{
  "d_shared_expert": 0,
  "routed_scale": 2.0,
  "norm_eps": 1e-06,
  "learning_rate": 0.0107,
  "lr_mult_up": 0.79,
  "warmup_steps": 108,
  "doc_mask": false
}
Below are experts of layer 2 (counted from 0) of a mixture-of-experts language model. Rows are named router (the router's row for the expert), up (a neuron's input weights, with its number), down (a neuron's output weights, with its number) and show model dimensions 64-127. Each number is 200 + 40 x the weight over its row's rms, rounded and kept within 0 to 999.
Before each expert's rows: "comes before" lists some tokens at least twice as common just after its tokens as in all text; "gets" lists some tokens that make up at least twice as much of what it gets as of all text. This comes from a sample of Wikipedia text that the model never trained on. Tokens count by the router's weight.

# expert 1
comes before: " of", ",", ".", " in", " and", " were"
gets: "s", "es", " years", " people", " States", " time"
router,204,260,229,153,169,178,232,160,209,156,232,158,251,120,160,179,140,180,225,175,249,246,181,224,171,173,178,221,164,223,204,172,171,196,191,215,197,173,195,206,206,218,182,167,189,130,220,185,191,231,244,227,144,172,205,201,298,188,180,211,146,195,263,174
up13,220,133,202,247,239,177,188,260,270,138,281,217,185,270,235,226,145,143,217,167,262,192,208,285,187,219,293,163,244,233,194,224,216,256,180,212,184,175,181,177,188,139,172,160,218,180,188,222,158,197,172,164,152,170,184,208,300,163,209,202,190,146,141,185
down13,242,223,221,192,140,146,231,212,133,193,216,207,198,192,170,236,254,209,152,171,261,181,203,207,197,266,198,224,198,228,206,147,175,226,175,270,173,291,241,155,201,199,231,180,189,190,182,198,194,189,182,151,157,206,190,196,164,243,205,167,252,252,194,253
up14,180,152,209,132,240,246,180,167,168,175,310,197,175,189,236,202,191,198,209,186,182,194,182,197,193,214,291,152,150,157,182,186,231,114,189,227,209,264,227,214,245,162,208,240,153,299,212,208,203,276,236,142,195,226,232,116,257,274,205,220,169,239,133,249
down14,196,219,167,156,193,230,151,145,228,149,184,229,159,196,209,209,120,216,144,215,250,235,186,163,173,155,265,200,229,223,132,250,184,178,252,236,171,169,217,241,225,250,110,235,220,152,193,140,146,233,177,196,189,186,232,165,149,177,186,232,190,242,206,169
up15,280,213,137,220,190,173,171,211,266,175,158,180,214,176,182,170,218,187,159,200,154,192,164,212,197,184,148,245,198,210,194,275,170,240,204,156,174,204,130,110,115,200,183,153,243,145,205,182,119,205,236,170,280,289,238,161,214,192,144,241,277,208,182,175
down15,154,117,251,171,198,202,187,149,142,223,170,263,231,191,233,185,252,221,169,170,163,187,205,192,266,183,220,157,253,202,190,186,254,220,184,252,187,197,167,240,152,240,197,218,178,200,195,197,278,202,202,213,186,186,132,171,147,164,280,181,224,168,241,157
up16,188,153,214,256,179,144,139,161,183,173,174,233,215,182,202,307,209,208,166,195,282,178,160,226,202,279,207,261,216,198,197,200,173,170,142,186,180,206,218,188,304,227,206,216,209,178,273,185,157,133,249,154,206,144,234,192,223,196,206,242,170,184,196,235
down16,197,206,171,196,269,222,173,138,224,187,298,179,224,212,300,173,216,231,243,117,202,220,232,176,223,159,256,145,198,197,230,153,213,192,238,186,158,144,193,253,125,245,250,283,232,206,110,220,194,248,159,202,137,205,166,217,145,222,190,149,227,201,207,133
up17,154,239,192,231,135,238,215,245,233,161,223,188,210,177,211,225,274,228,196,166,209,207,183,221,210,187,200,220,149,227,274,227,157,143,204,208,159,92,258,222,229,248,198,241,228,121,173,226,235,210,193,191,139,258,298,176,169,271,191,134,207,200,252,197
down17,231,195,219,206,190,131,154,210,205,234,156,213,213,205,140,178,236,240,205,168,189,273,226,259,238,222,190,193,199,242,242,242,208,215,167,227,164,167,180,283,174,175,233,251,140,170,214,168,139,179,172,170,179,221,169,208,255,173,214,207,252,186,196,216
up18,186,175,134,243,215,185,266,205,197,285,233,195,124,167,164,248,277,159,182,264,304,254,188,208,189,153,261,210,265,175,236,283,246,216,152,148,206,181,160,200,206,250,160,155,226,199,158,145,266,178,190,156,208,219,179,185,305,170,196,177,163,211,198,204
down18,164,79,194,221,219,196,159,123,186,249,202,228,223,240,203,192,162,178,237,177,171,176,169,187,252,233,189,156,155,157,187,176,206,167,190,230,159,242,123,216,204,219,153,232,223,203,236,169,138,144,211,136,193,118,247,218,251,173,203,188,249,147,232,142
up19,200,139,197,233,227,173,197,93,211,146,198,185,178,213,186,225,171,189,205,250,258,99,270,173,223,191,193,169,166,251,251,186,173,155,199,212,212,217,213,169,193,221,188,272,190,206,182,212,156,226,222,179,166,237,173,299,222,246,168,170,205,240,164,161
down19,180,214,237,241,233,152,234,278,187,237,136,260,218,163,166,283,249,258,227,136,156,233,250,262,236,148,205,135,220,212,166,270,241,218,209,158,220,213,155,293,193,241,210,120,155,196,253,233,260,175,177,154,237,184,152,183,173,210,179,197,261,204,225,243
up20,130,270,179,223,180,247,152,193,284,192,274,261,186,162,197,178,122,154,163,205,130,234,170,213,170,245,249,195,231,137,145,187,198,188,164,111,181,196,192,249,208,240,235,162,195,262,204,231,165,205,235,205,139,247,174,170,265,213,220,254,209,172,236,174
down20,176,183,200,245,262,184,243,209,292,213,172,185,214,253,212,244,200,237,163,209,129,206,221,167,190,225,189,202,241,187,199,166,264,215,216,227,222,207,150,179,179,169,231,167,171,161,179,261,172,208,237,177,186,271,248,210,158,204,223,222,194,118,177,118
up21,148,217,176,209,152,176,201,211,188,170,332,134,199,158,220,192,192,162,163,182,227,122,246,195,271,174,214,229,199,174,207,205,192,235,222,208,217,226,201,177,191,233,198,187,184,196,241,186,199,191,128,207,142,186,192,200,213,199,282,187,201,281,161,168
down21,287,145,222,202,197,287,172,253,203,227,177,152,277,210,157,178,218,212,180,195,186,257,163,175,166,230,222,208,238,124,269,250,212,184,171,190,194,146,169,211,172,165,201,220,139,182,218,246,166,219,165,257,256,160,154,156,198,187,211,220,205,152,232,132
up22,190,157,177,143,145,224,310,185,217,175,249,162,231,230,205,269,207,228,205,207,203,189,176,221,162,185,105,214,166,199,231,239,139,165,196,219,228,227,157,169,215,186,245,125,226,191,154,154,218,293,205,209,149,237,205,202,164,223,208,225,228,173,240,122
down22,214,243,161,167,162,210,181,140,201,134,173,173,227,177,234,176,162,114,263,264,225,233,251,163,180,166,244,168,236,224,159,238,267,146,200,193,196,214,226,222,204,184,163,232,179,169,190,253,198,125,181,193,234,199,167,221,131,170,210,150,175,175,137,238
up23,223,144,229,160,227,154,190,151,247,265,175,194,186,148,234,193,207,143,231,127,113,195,202,148,187,267,138,276,155,273,173,218,166,199,235,220,181,173,230,191,258,255,220,179,200,197,221,241,188,240,215,193,155,196,240,182,219,197,213,171,349,261,215,173
down23,173,151,172,233,188,178,181,192,164,155,172,135,198,201,188,290,241,224,213,169,183,184,186,223,223,151,248,248,224,149,185,237,234,168,218,177,200,207,118,228,193,189,178,154,209,247,159,175,116,232,158,234,233,188,156,187,163,193,222,236,203,185,136,245
up24,215,210,166,281,166,202,167,203,193,164,204,189,195,169,192,174,171,225,164,179,238,249,192,165,174,196,226,155,202,184,217,205,209,209,227,162,198,182,137,217,238,272,184,180,160,218,196,209,255,181,197,196,164,203,261,259,214,264,189,227,198,214,202,179
down24,154,179,222,148,205,225,202,234,208,221,197,224,232,185,220,163,260,205,203,263,199,164,268,184,188,220,178,199,141,209,197,146,232,237,198,227,252,153,187,229,189,119,180,219,229,179,157,163,169,249,149,226,186,202,240,201,126,181,154,220,221,295,210,175
up25,114,180,263,147,245,212,190,178,184,229,267,243,224,158,184,231,225,196,230,254,241,224,145,236,170,220,125,230,185,175,152,172,221,231,228,130,97,159,222,206,236,209,208,146,210,222,284,195,214,231,148,177,194,167,191,194,220,262,225,198,205,233,163,180
down25,224,233,317,242,219,189,185,231,167,189,162,197,167,197,158,213,249,191,211,211,143,199,203,167,224,222,338,251,188,256,291,176,154,244,210,131,203,92,173,251,177,144,143,168,179,191,164,243,187,179,173,171,222,237,206,166,197,183,184,245,186,96,171,225
up26,252,226,207,178,196,171,228,139,201,206,142,256,193,183,207,197,228,167,191,158,217,220,205,222,220,239,252,234,215,178,154,155,202,147,263,240,191,259,178,159,144,164,239,240,215,223,254,204,241,227,199,237,137,168,252,241,183,170,163,189,295,210,263,229
down26,124,239,190,212,180,119,231,237,156,212,236,156,171,224,140,155,207,257,192,240,214,180,166,184,207,183,162,204,140,234,246,208,154,257,235,162,258,161,152,243,240,160,226,171,226,82,237,159,240,182,205,220,200,258,184,291,261,197,163,143,158,225,191,175
up27,122,122,121,174,211,254,197,221,233,179,162,218,191,184,225,232,244,213,168,217,227,153,265,248,183,237,228,179,170,189,230,166,225,212,224,166,184,203,289,215,161,211,240,273,178,257,205,196,263,205,153,228,261,229,160,186,260,200,286,176,204,156,152,161
down27,193,238,233,188,171,273,174,195,201,121,192,196,171,271,233,187,252,213,174,158,214,212,137,174,223,140,139,177,167,174,242,204,168,130,282,159,230,172,223,167,180,311,115,233,233,205,196,197,169,156,189,202,205,190,169,180,236,279,209,207,138,232,184,227
up28,184,209,184,122,163,171,170,194,182,207,89,203,176,92,155,199,224,203,156,126,235,245,180,223,239,216,221,184,257,189,191,180,212,218,288,269,199,185,165,192,175,241,152,183,185,221,178,180,236,179,196,132,163,212,195,231,243,197,206,240,194,164,159,204
down28,175,190,199,244,182,234,214,239,240,188,223,183,175,142,147,190,261,156,256,198,177,242,185,154,225,144,218,201,195,217,213,205,184,208,135,175,190,195,230,180,228,171,193,223,273,164,243,245,236,229,273,224,216,203,165,222,220,223,266,240,237,286,228,209
up29,156,268,142,199,221,149,214,188,232,244,254,221,171,168,194,269,166,197,208,223,196,224,199,160,226,287,183,224,189,204,291,208,179,191,161,183,214,229,141,190,254,301,121,215,184,197,140,210,196,228,258,213,182,206,230,176,202,185,222,187,219,175,146,164
down29,221,244,236,234,228,179,139,223,137,164,128,116,175,226,172,188,174,225,206,267,141,223,245,212,219,174,187,151,148,191,233,199,197,229,237,279,192,148,213,201,207,251,143,177,225,151,149,186,186,296,200,175,200,237,185,239,268,147,275,177,205,233,208,199
up30,188,224,232,139,234,228,245,151,161,144,240,223,189,197,219,239,281,213,186,256,196,200,167,158,164,249,208,229,252,159,196,212,192,173,308,206,231,202,124,205,202,239,174,211,139,192,213,158,167,222,184,264,203,196,193,227,227,225,190,232,261,253,192,172
down30,133,161,226,200,210,176,143,208,197,285,131,196,205,196,165,212,151,236,193,210,173,133,232,223,203,180,206,230,160,226,190,222,154,229,170,127,245,203,242,122,165,193,231,155,206,176,181,208,108,176,234,143,258,155,200,224,143,176,204,198,197,202,201,228
up31,208,198,193,211,259,103,278,218,154,266,170,197,221,228,299,260,189,224,168,185,214,183,243,122,225,189,214,279,179,210,158,262,190,231,184,217,199,274,235,213,231,139,275,197,208,160,282,136,175,214,211,249,239,205,215,198,217,208,259,208,223,242,141,185
down31,243,277,160,210,109,170,240,81,199,168,206,228,209,186,189,187,203,131,235,243,173,185,193,279,156,195,228,263,193,181,294,160,174,237,239,154,184,164,175,168,175,217,148,234,170,234,168,185,215,174,212,175,217,245,235,186,199,189,218,263,229,218,224,250
up32,192,289,184,160,186,179,207,184,250,235,138,136,206,243,157,200,231,232,261,199,183,203,132,227,189,266,205,204,201,226,184,186,264,173,274,179,177,301,180,188,156,190,218,161,154,207,197,221,210,194,240,216,177,209,243,187,204,144,134,185,158,186,205,235
down32,154,177,181,143,209,263,229,214,228,217,218,182,205,211,134,253,230,157,203,184,153,158,204,200,213,150,200,228,235,236,252,241,262,203,199,208,191,233,284,235,241,205,255,232,245,194,163,205,131,145,201,236,223,240,171,142,204,274,265,186,205,148,205,183
up33,210,198,200,197,131,167,214,239,260,190,216,169,183,131,233,78,234,155,159,178,248,209,295,205,231,224,261,195,205,179,233,179,213,208,167,127,187,203,213,229,186,187,269,245,237,174,183,191,200,138,212,210,204,135,275,181,231,236,271,241,213,194,218,193
down33,210,276,209,201,209,197,231,209,211,235,232,185,234,186,160,291,167,210,159,185,201,225,149,236,203,216,183,109,175,194,223,103,194,212,208,227,99,175,169,266,195,140,152,151,170,193,187,199,298,304,137,202,186,137,219,218,233,154,205,206,176,146,165,199
up34,221,168,201,172,172,217,152,222,235,171,182,225,102,270,160,120,201,197,195,220,104,188,172,224,110,208,217,241,264,161,234,154,228,211,203,107,181,239,238,268,197,217,245,249,252,306,226,160,175,178,163,246,199,232,198,168,249,159,146,230,187,229,180,213
down34,234,235,155,236,196,120,160,201,230,228,161,176,114,179,294,226,215,193,197,190,225,162,153,242,190,192,182,207,221,254,173,230,141,166,150,216,191,254,248,194,176,199,180,201,138,174,176,180,238,251,118,164,212,261,294,134,206,171,113,226,226,210,139,289
up35,219,249,187,216,132,180,194,228,208,186,180,239,264,201,131,250,201,205,169,121,243,172,235,210,93,214,163,201,180,163,139,234,197,143,244,215,223,180,245,184,163,209,168,225,219,187,124,222,217,189,188,169,233,211,221,179,158,145,251,260,202,219,169,241
down35,316,118,247,252,170,183,257,172,215,207,207,221,246,262,165,149,206,212,161,239,238,273,172,157,216,161,181,298,237,180,175,147,282,243,293,223,137,163,213,127,176,205,227,194,166,240,253,238,216,269,149,193,203,243,231,210,287,232,194,201,237,203,229,187
up36,276,190,187,215,166,215,215,168,164,147,175,151,209,203,231,209,232,103,284,185,177,248,192,160,229,189,202,184,212,237,249,189,277,143,162,177,196,221,267,208,204,184,227,85,190,268,122,207,251,180,181,185,245,183,242,92,211,217,259,133,217,232,242,254
down36,212,344,189,269,165,164,199,182,211,265,218,222,206,241,188,209,123,221,202,195,313,210,182,211,196,220,178,136,230,214,149,157,258,215,255,250,211,249,185,128,179,237,279,226,200,177,205,209,221,214,215,181,186,215,228,276,260,159,159,230,157,144,203,164
up37,253,177,209,131,246,231,130,174,211,203,231,101,225,226,273,187,225,192,204,239,229,254,142,228,206,196,162,187,224,258,217,173,215,238,209,240,172,202,164,191,177,158,228,216,177,260,224,187,242,188,190,122,177,171,222,214,142,234,165,204,145,201,284,198
down37,125,260,244,229,195,195,203,176,225,264,207,229,127,194,176,128,179,214,128,101,188,177,132,227,138,210,205,154,136,221,172,189,220,184,250,201,215,182,193,149,198,228,201,165,117,136,185,176,225,238,156,165,259,288,253,244,215,243,191,224,154,176,195,164
up38,167,176,203,238,205,204,193,180,227,145,187,181,268,218,231,282,169,253,188,177,213,207,186,181,190,205,222,230,168,240,160,185,253,140,221,175,137,183,266,275,175,196,179,227,173,215,180,205,220,219,206,166,221,205,250,149,186,153,234,171,257,219,282,320
down38,182,213,156,182,181,162,190,221,253,185,189,209,188,183,197,130,182,164,279,232,204,318,200,186,197,181,202,144,170,228,243,159,181,187,211,305,182,234,206,184,274,210,187,168,245,187,250,171,113,181,253,219,256,213,243,159,173,187,191,190,188,121,163,156
up39,187,183,182,180,222,191,228,230,194,117,279,229,207,159,263,204,201,205,233,138,171,241,207,151,225,170,266,253,216,181,223,225,273,207,180,201,122,137,224,208,227,221,187,149,210,176,238,208,211,218,258,253,195,122,233,219,135,202,257,184,174,217,208,157
down39,236,238,106,227,268,257,183,137,203,267,187,220,197,217,167,223,186,155,187,158,222,160,269,221,168,215,165,116,139,251,159,167,190,178,251,216,195,244,150,232,261,151,161,182,237,141,206,288,155,191,224,127,209,287,215,215,199,180,188,178,207,181,202,231
up40,180,190,207,180,209,154,219,155,217,199,192,194,193,198,272,181,192,181,227,236,247,120,208,189,92,165,162,156,196,134,174,209,194,233,201,218,172,215,187,191,237,245,156,210,217,151,187,155,192,224,237,202,134,286,155,194,198,205,265,273,141,224,178,204
down40,158,183,111,235,198,152,164,167,191,157,228,174,176,114,178,257,266,192,207,158,145,243,232,209,151,185,221,162,160,204,258,140,191,282,162,171,189,192,264,209,228,226,244,219,226,143,225,235,198,165,151,222,160,179,199,146,225,243,204,161,185,151,165,206
up41,227,192,221,288,216,195,177,204,214,235,242,166,173,233,192,306,236,184,239,238,191,219,210,190,56,125,122,174,203,221,210,205,234,203,188,170,213,158,256,224,192,176,233,226,199,137,172,193,166,183,140,186,280,141,207,227,227,234,165,102,243,218,206,204
down41,160,230,230,154,205,190,176,190,184,188,188,220,156,168,250,132,132,218,132,232,211,145,168,191,185,177,203,143,220,130,158,175,161,251,187,259,233,259,150,210,207,223,196,184,224,143,221,280,158,275,201,205,155,165,250,215,154,160,194,251,275,181,184,151
up42,195,248,181,222,184,213,240,119,187,214,170,212,249,235,204,234,176,251,257,186,186,219,176,187,244,173,202,186,194,233,209,198,269,203,284,240,145,255,219,158,154,222,224,239,142,228,123,156,210,203,193,256,293,217,280,213,249,229,190,200,263,158,243,258
down42,190,160,157,202,220,143,221,195,165,285,205,271,198,200,211,162,217,184,206,242,189,138,139,233,225,272,163,210,203,183,258,189,193,252,207,210,142,140,251,210,240,109,186,196,191,208,249,182,221,167,141,204,168,277,179,176,176,151,169,234,160,96,174,211
up43,212,208,256,131,222,189,230,214,191,143,168,223,241,190,201,128,134,298,206,245,226,154,141,210,176,268,130,192,199,174,210,135,273,206,205,221,206,247,285,237,161,215,201,203,229,164,152,228,166,169,202,226,215,308,169,139,177,167,218,290,242,176,236,240
down43,183,154,215,272,269,239,200,218,171,208,181,212,157,187,178,140,248,187,120,136,143,168,200,212,191,247,212,218,261,221,108,237,180,211,213,101,213,215,152,268,180,152,212,246,235,181,247,142,211,197,190,197,214,152,288,234,182,208,215,204,229,155,257,236
up44,208,266,184,241,213,161,241,236,166,190,236,183,158,207,270,182,235,265,185,226,211,128,255,129,196,174,261,166,189,206,165,167,225,158,242,203,199,175,146,215,217,275,198,168,167,158,188,214,115,190,177,181,271,256,286,287,193,258,207,200,160,229,210,235
down44,199,200,210,188,246,260,172,192,128,240,221,214,214,194,222,97,84,167,207,220,211,225,188,229,180,228,167,119,232,181,258,191,257,151,249,192,238,175,226,237,156,222,220,226,198,161,192,198,176,116,149,223,168,200,212,163,260,214,167,183,253,185,192,193
up45,109,205,185,172,252,214,174,182,205,148,211,223,144,195,195,261,224,209,267,188,206,239,160,262,289,106,240,202,194,190,235,210,155,232,219,270,273,196,230,204,215,155,164,251,230,223,164,135,127,216,207,173,166,159,125,185,187,229,219,234,144,135,162,183
down45,188,148,249,185,190,219,221,256,191,214,238,126,146,195,246,146,232,189,212,159,156,186,232,97,190,206,192,192,187,145,216,273,195,254,164,187,174,264,234,189,211,173,225,276,156,113,228,218,234,229,140,226,214,154,238,220,250,174,180,197,288,266,205,210
up46,167,139,143,273,231,133,208,193,237,199,239,234,243,144,209,257,226,185,212,169,216,153,128,185,164,248,145,252,208,205,229,182,228,265,202,185,174,146,219,225,210,180,250,224,148,194,183,211,231,191,184,201,223,255,192,182,139,252,235,154,209,204,287,239
down46,226,294,181,201,214,196,157,243,190,186,215,157,232,146,186,152,266,190,168,216,247,145,139,175,186,232,189,241,193,189,232,235,184,200,270,210,187,213,93,178,236,254,217,199,201,218,225,220,194,204,150,184,257,238,185,136,226,168,199,92,155,207,199,264
up47,164,189,238,221,174,195,181,184,238,239,262,169,193,193,234,234,163,204,259,196,144,198,220,274,202,140,208,169,266,201,204,171,228,251,180,174,187,100,192,199,189,218,178,195,137,162,213,173,171,245,244,198,236,257,152,155,164,209,250,235,203,182,252,207
down47,167,198,198,230,213,139,194,287,267,159,200,210,197,255,207,172,110,193,125,202,197,262,188,182,259,250,188,192,236,157,206,183,250,131,239,256,182,229,247,163,253,166,178,222,176,223,136,279,176,191,163,179,127,225,195,178,183,229,202,159,193,208,214,158
up48,194,227,143,204,178,168,123,250,250,234,125,145,142,206,213,211,263,206,213,205,268,241,216,237,162,146,190,278,158,226,184,178,134,184,233,175,233,210,193,282,187,189,207,280,171,120,292,154,179,188,222,210,211,223,244,205,208,206,174,193,188,189,163,199
down48,213,196,201,259,279,127,271,224,134,188,162,277,223,248,198,198,224,234,147,160,186,165,208,264,187,261,171,193,211,175,274,184,216,153,195,269,201,138,199,178,148,221,198,205,174,208,216,257,233,286,156,185,183,129,186,185,214,146,187,209,218,243,223,191
up49,176,242,167,258,266,205,185,195,226,263,234,165,144,207,163,117,185,164,208,186,192,119,221,235,201,182,230,247,228,265,178,158,136,196,312,193,193,221,251,218,160,213,189,233,237,146,173,173,188,196,215,259,170,189,183,173,181,180,232,203,276,267,258,215
down49,146,212,229,258,167,165,205,157,235,202,220,137,172,229,171,167,249,184,170,231,177,213,183,169,247,281,225,135,174,227,196,243,231,197,227,179,141,210,188,217,227,202,187,202,192,200,207,172,257,267,179,123,193,183,228,154,175,209,256,194,241,72,151,209
up50,220,169,187,280,237,125,201,181,238,195,185,142,209,176,229,267,152,93,213,187,251,147,183,193,174,129,232,262,261,179,185,206,186,167,246,207,167,246,274,225,185,156,190,165,183,96,178,158,180,163,193,205,221,287,290,242,239,176,148,227,269,184,179,234
down50,220,256,153,171,148,192,182,211,217,227,203,203,199,193,218,222,154,156,191,227,244,190,171,151,183,215,194,235,232,266,133,198,237,203,235,151,238,135,247,252,179,222,180,114,181,211,184,193,172,202,288,170,144,231,119,239,180,219,218,256,149,185,156,171
up51,252,236,211,221,218,243,196,226,216,175,211,184,191,262,204,215,251,168,205,217,142,257,170,163,226,195,198,287,129,249,134,206,173,156,191,260,202,174,238,259,178,220,259,196,238,249,162,187,203,79,215,156,250,213,218,183,248,148,198,268,159,226,231,204
down51,230,176,139,216,152,224,290,157,232,202,290,240,172,189,213,197,265,225,183,262,275,210,241,195,200,191,271,202,163,174,272,221,235,203,125,229,197,212,162,242,152,168,185,247,184,181,244,177,196,201,236,209,192,190,171,219,192,262,202,214,252,243,178,277
up52,251,209,147,180,194,222,272,324,258,250,247,214,151,201,138,168,195,260,193,197,189,179,206,154,248,158,112,227,122,265,178,126,198,262,205,275,122,176,162,212,139,206,177,156,225,183,175,214,189,221,276,169,243,207,244,90,190,249,148,230,102,242,148,186
down52,202,194,197,225,153,209,223,185,144,206,171,179,199,212,192,188,219,265,176,235,123,274,119,203,176,237,213,174,154,193,223,267,224,221,128,183,243,235,252,148,217,153,147,246,202,165,234,193,230,235,241,204,229,167,176,123,251,256,217,163,231,207,219,290
up53,211,163,200,222,152,313,208,174,233,165,213,194,192,195,201,224,193,258,205,220,217,201,163,197,148,200,245,176,212,258,282,164,176,199,161,217,132,228,198,188,174,206,248,172,177,188,119,205,250,141,212,202,261,241,129,216,219,133,223,223,228,258,214,171
down53,174,259,178,176,185,226,156,231,218,221,158,174,161,185,209,146,210,158,228,184,220,186,273,252,212,193,280,267,200,215,183,160,222,164,141,217,185,203,235,193,169,184,211,245,275,182,220,184,189,194,257,198,194,240,225,208,205,200,116,167,217,194,161,195
up54,171,246,177,256,192,280,239,232,300,162,211,199,221,173,149,210,165,124,204,180,168,214,157,215,201,243,255,147,138,187,221,236,180,171,253,193,221,160,223,182,213,240,180,273,244,81,203,122,223,267,150,247,159,152,200,261,231,187,211,172,192,234,202,172
down54,195,289,251,155,129,213,204,216,191,223,219,237,181,215,216,208,218,262,148,190,243,184,220,206,174,242,194,205,231,244,151,187,199,141,169,141,268,228,187,213,209,247,171,150,217,206,143,268,245,251,152,230,128,175,194,253,161,250,158,241,163,237,189,159
up55,222,177,233,180,207,280,238,252,213,241,196,260,169,204,170,277,147,212,163,164,220,213,107,206,266,200,221,197,175,150,208,137,258,205,267,196,212,166,232,176,249,190,245,187,218,157,186,215,199,218,250,176,184,145,256,151,216,169,114,241,238,278,100,245
down55,187,256,251,205,254,119,143,144,189,164,129,182,239,216,289,209,252,240,168,298,202,200,208,128,123,222,134,163,243,141,185,208,171,171,120,206,146,177,205,190,237,226,197,211,273,145,186,222,219,200,220,181,183,262,230,212,232,221,280,206,167,216,189,177
up56,207,227,226,207,236,151,121,153,218,229,172,126,193,170,135,215,174,188,235,214,215,187,189,239,167,220,204,129,161,208,233,196,167,240,290,229,182,151,167,229,76,173,219,211,208,163,180,224,198,206,215,221,160,168,244,135,237,159,180,187,152,232,241,207
down56,187,213,143,166,141,142,212,206,186,146,246,224,184,258,200,235,222,131,198,182,210,188,189,149,247,215,209,259,222,218,113,242,217,187,174,231,177,210,243,168,271,186,208,224,221,236,288,210,184,177,196,217,220,207,235,111,158,188,236,247,250,189,237,196
up57,193,265,169,194,205,248,198,210,192,270,247,162,94,180,167,188,207,238,233,168,200,253,190,104,155,126,185,199,193,148,202,200,143,258,300,250,237,204,180,185,236,177,210,132,265,204,213,225,167,241,160,224,210,172,157,185,299,193,231,211,186,228,157,224
down57,202,157,210,170,179,265,204,165,205,214,108,276,244,196,149,172,146,168,159,254,170,184,212,241,192,197,177,210,168,163,189,215,192,129,141,151,253,163,280,165,206,144,231,262,199,189,188,245,249,251,255,150,169,184,223,135,218,169,232,176,128,250,164,158
up58,264,182,185,159,174,219,204,212,232,180,221,190,314,121,261,200,263,187,234,224,159,161,245,259,163,191,182,200,215,223,183,201,162,230,224,231,117,141,187,212,189,187,177,230,230,169,260,224,234,225,207,146,125,183,171,246,226,196,143,188,173,245,243,229
down58,172,163,141,232,217,199,207,206,239,225,154,179,137,233,143,199,206,151,192,222,250,143,262,220,175,310,225,186,196,182,164,219,175,180,108,225,224,181,256,193,163,160,182,205,226,242,155,227,206,147,195,190,263,228,259,206,157,211,215,135,151,194,179,215
up59,135,174,275,181,194,192,219,234,214,233,196,171,216,200,154,214,155,178,184,127,151,138,202,203,194,205,190,210,232,237,141,132,205,206,181,211,182,236,185,223,271,231,188,144,202,204,267,247,169,181,141,230,155,204,240,194,235,157,221,222,201,225,286,166
down59,171,257,157,232,195,244,175,192,257,137,126,316,216,166,277,145,246,186,242,231,244,298,152,222,208,131,176,155,207,152,225,258,226,195,236,213,209,165,245,156,228,176,202,225,223,143,247,139,261,197,239,224,249,215,184,198,120,164,198,155,254,244,181,261
up60,221,236,215,279,214,227,208,238,258,205,200,198,178,215,269,235,202,168,327,158,180,245,153,203,169,196,140,246,360,262,180,224,125,217,220,155,158,192,201,168,231,178,179,211,169,193,189,169,133,245,156,142,189,204,153,200,208,182,240,193,170,198,172,209
down60,175,122,233,189,142,228,200,256,192,263,253,154,216,207,257,166,152,203,127,170,289,229,122,154,179,170,185,171,146,116,224,126,198,256,231,189,275,188,155,185,175,216,217,258,242,216,276,128,166,164,188,257,177,232,179,242,179,221,213,220,179,256,214,146
up61,180,228,206,241,157,179,277,214,203,228,197,248,107,203,235,236,282,212,200,196,176,193,183,135,207,233,214,205,230,284,135,229,139,221,151,174,107,214,216,247,228,198,196,154,250,235,239,149,270,189,236,156,209,180,179,209,241,186,239,216,213,263,222,263
down61,224,216,212,142,107,159,130,240,149,180,200,135,207,176,174,220,197,204,310,194,194,258,240,200,235,201,239,253,194,200,201,220,166,190,260,166,172,251,140,246,234,215,257,114,282,235,173,181,144,166,204,158,234,175,254,166,249,177,165,146,229,215,189,181
up62,213,162,242,211,225,201,139,202,194,189,138,214,196,221,170,216,115,198,233,148,226,170,109,110,196,202,195,268,158,178,182,187,207,190,289,273,257,180,195,199,289,201,134,209,224,193,236,183,187,223,175,173,172,227,267,167,216,247,273,152,259,190,160,220
down62,249,244,132,168,231,205,167,157,181,221,220,132,207,199,188,205,197,155,231,204,243,207,210,211,191,226,211,213,132,193,176,247,175,202,184,131,261,124,164,342,207,197,160,206,237,157,155,202,193,187,240,246,180,182,240,222,167,198,191,129,277,228,155,214
up63,152,249,249,203,277,135,254,181,202,187,274,301,265,221,153,222,167,248,214,199,239,160,200,160,198,115,166,201,189,197,183,181,264,193,225,194,198,170,207,195,183,231,216,204,121,256,130,213,198,180,216,165,198,261,151,189,233,263,240,220,188,155,178,148
down63,216,233,150,255,194,195,200,158,173,203,172,256,264,230,207,183,193,242,201,163,150,196,254,145,122,165,236,191,186,183,201,203,180,232,195,105,216,192,260,135,181,203,193,171,185,216,162,215,236,157,218,222,167,203,198,209,168,181,166,145,201,241,144,251
up64,260,233,149,195,107,219,179,282,230,217,156,213,260,229,206,255,181,249,234,187,202,213,196,234,128,236,188,290,248,233,240,209,153,165,175,197,163,223,175,217,223,170,215,246,168,183,170,260,213,178,224,251,263,148,245,153,176,190,216,205,227,161,273,161
down64,183,202,209,208,249,196,256,179,146,227,153,164,157,143,179,107,140,210,245,190,210,232,190,133,235,160,286,215,111,134,192,164,260,310,217,157,264,219,291,174,205,214,216,189,254,204,245,171,180,303,175,257,240,179,212,229,240,192,106,250,164,111,124,187
up65,219,145,239,261,221,188,165,214,241,210,276,146,237,182,167,189,145,195,281,217,243,213,191,271,229,168,150,178,192,259,146,92,243,237,240,201,156,163,145,121,138,152,181,233,221,269,207,191,168,179,235,167,255,179,210,239,195,209,193,166,153,204,267,218
down65,202,154,178,275,168,188,199,160,222,176,225,226,222,233,211,164,271,203,211,179,281,178,169,158,222,167,216,255,257,166,270,163,216,191,185,203,110,249,181,217,136,261,166,202,218,193,219,251,160,210,196,138,173,240,164,127,200,173,215,211,185,231,164,178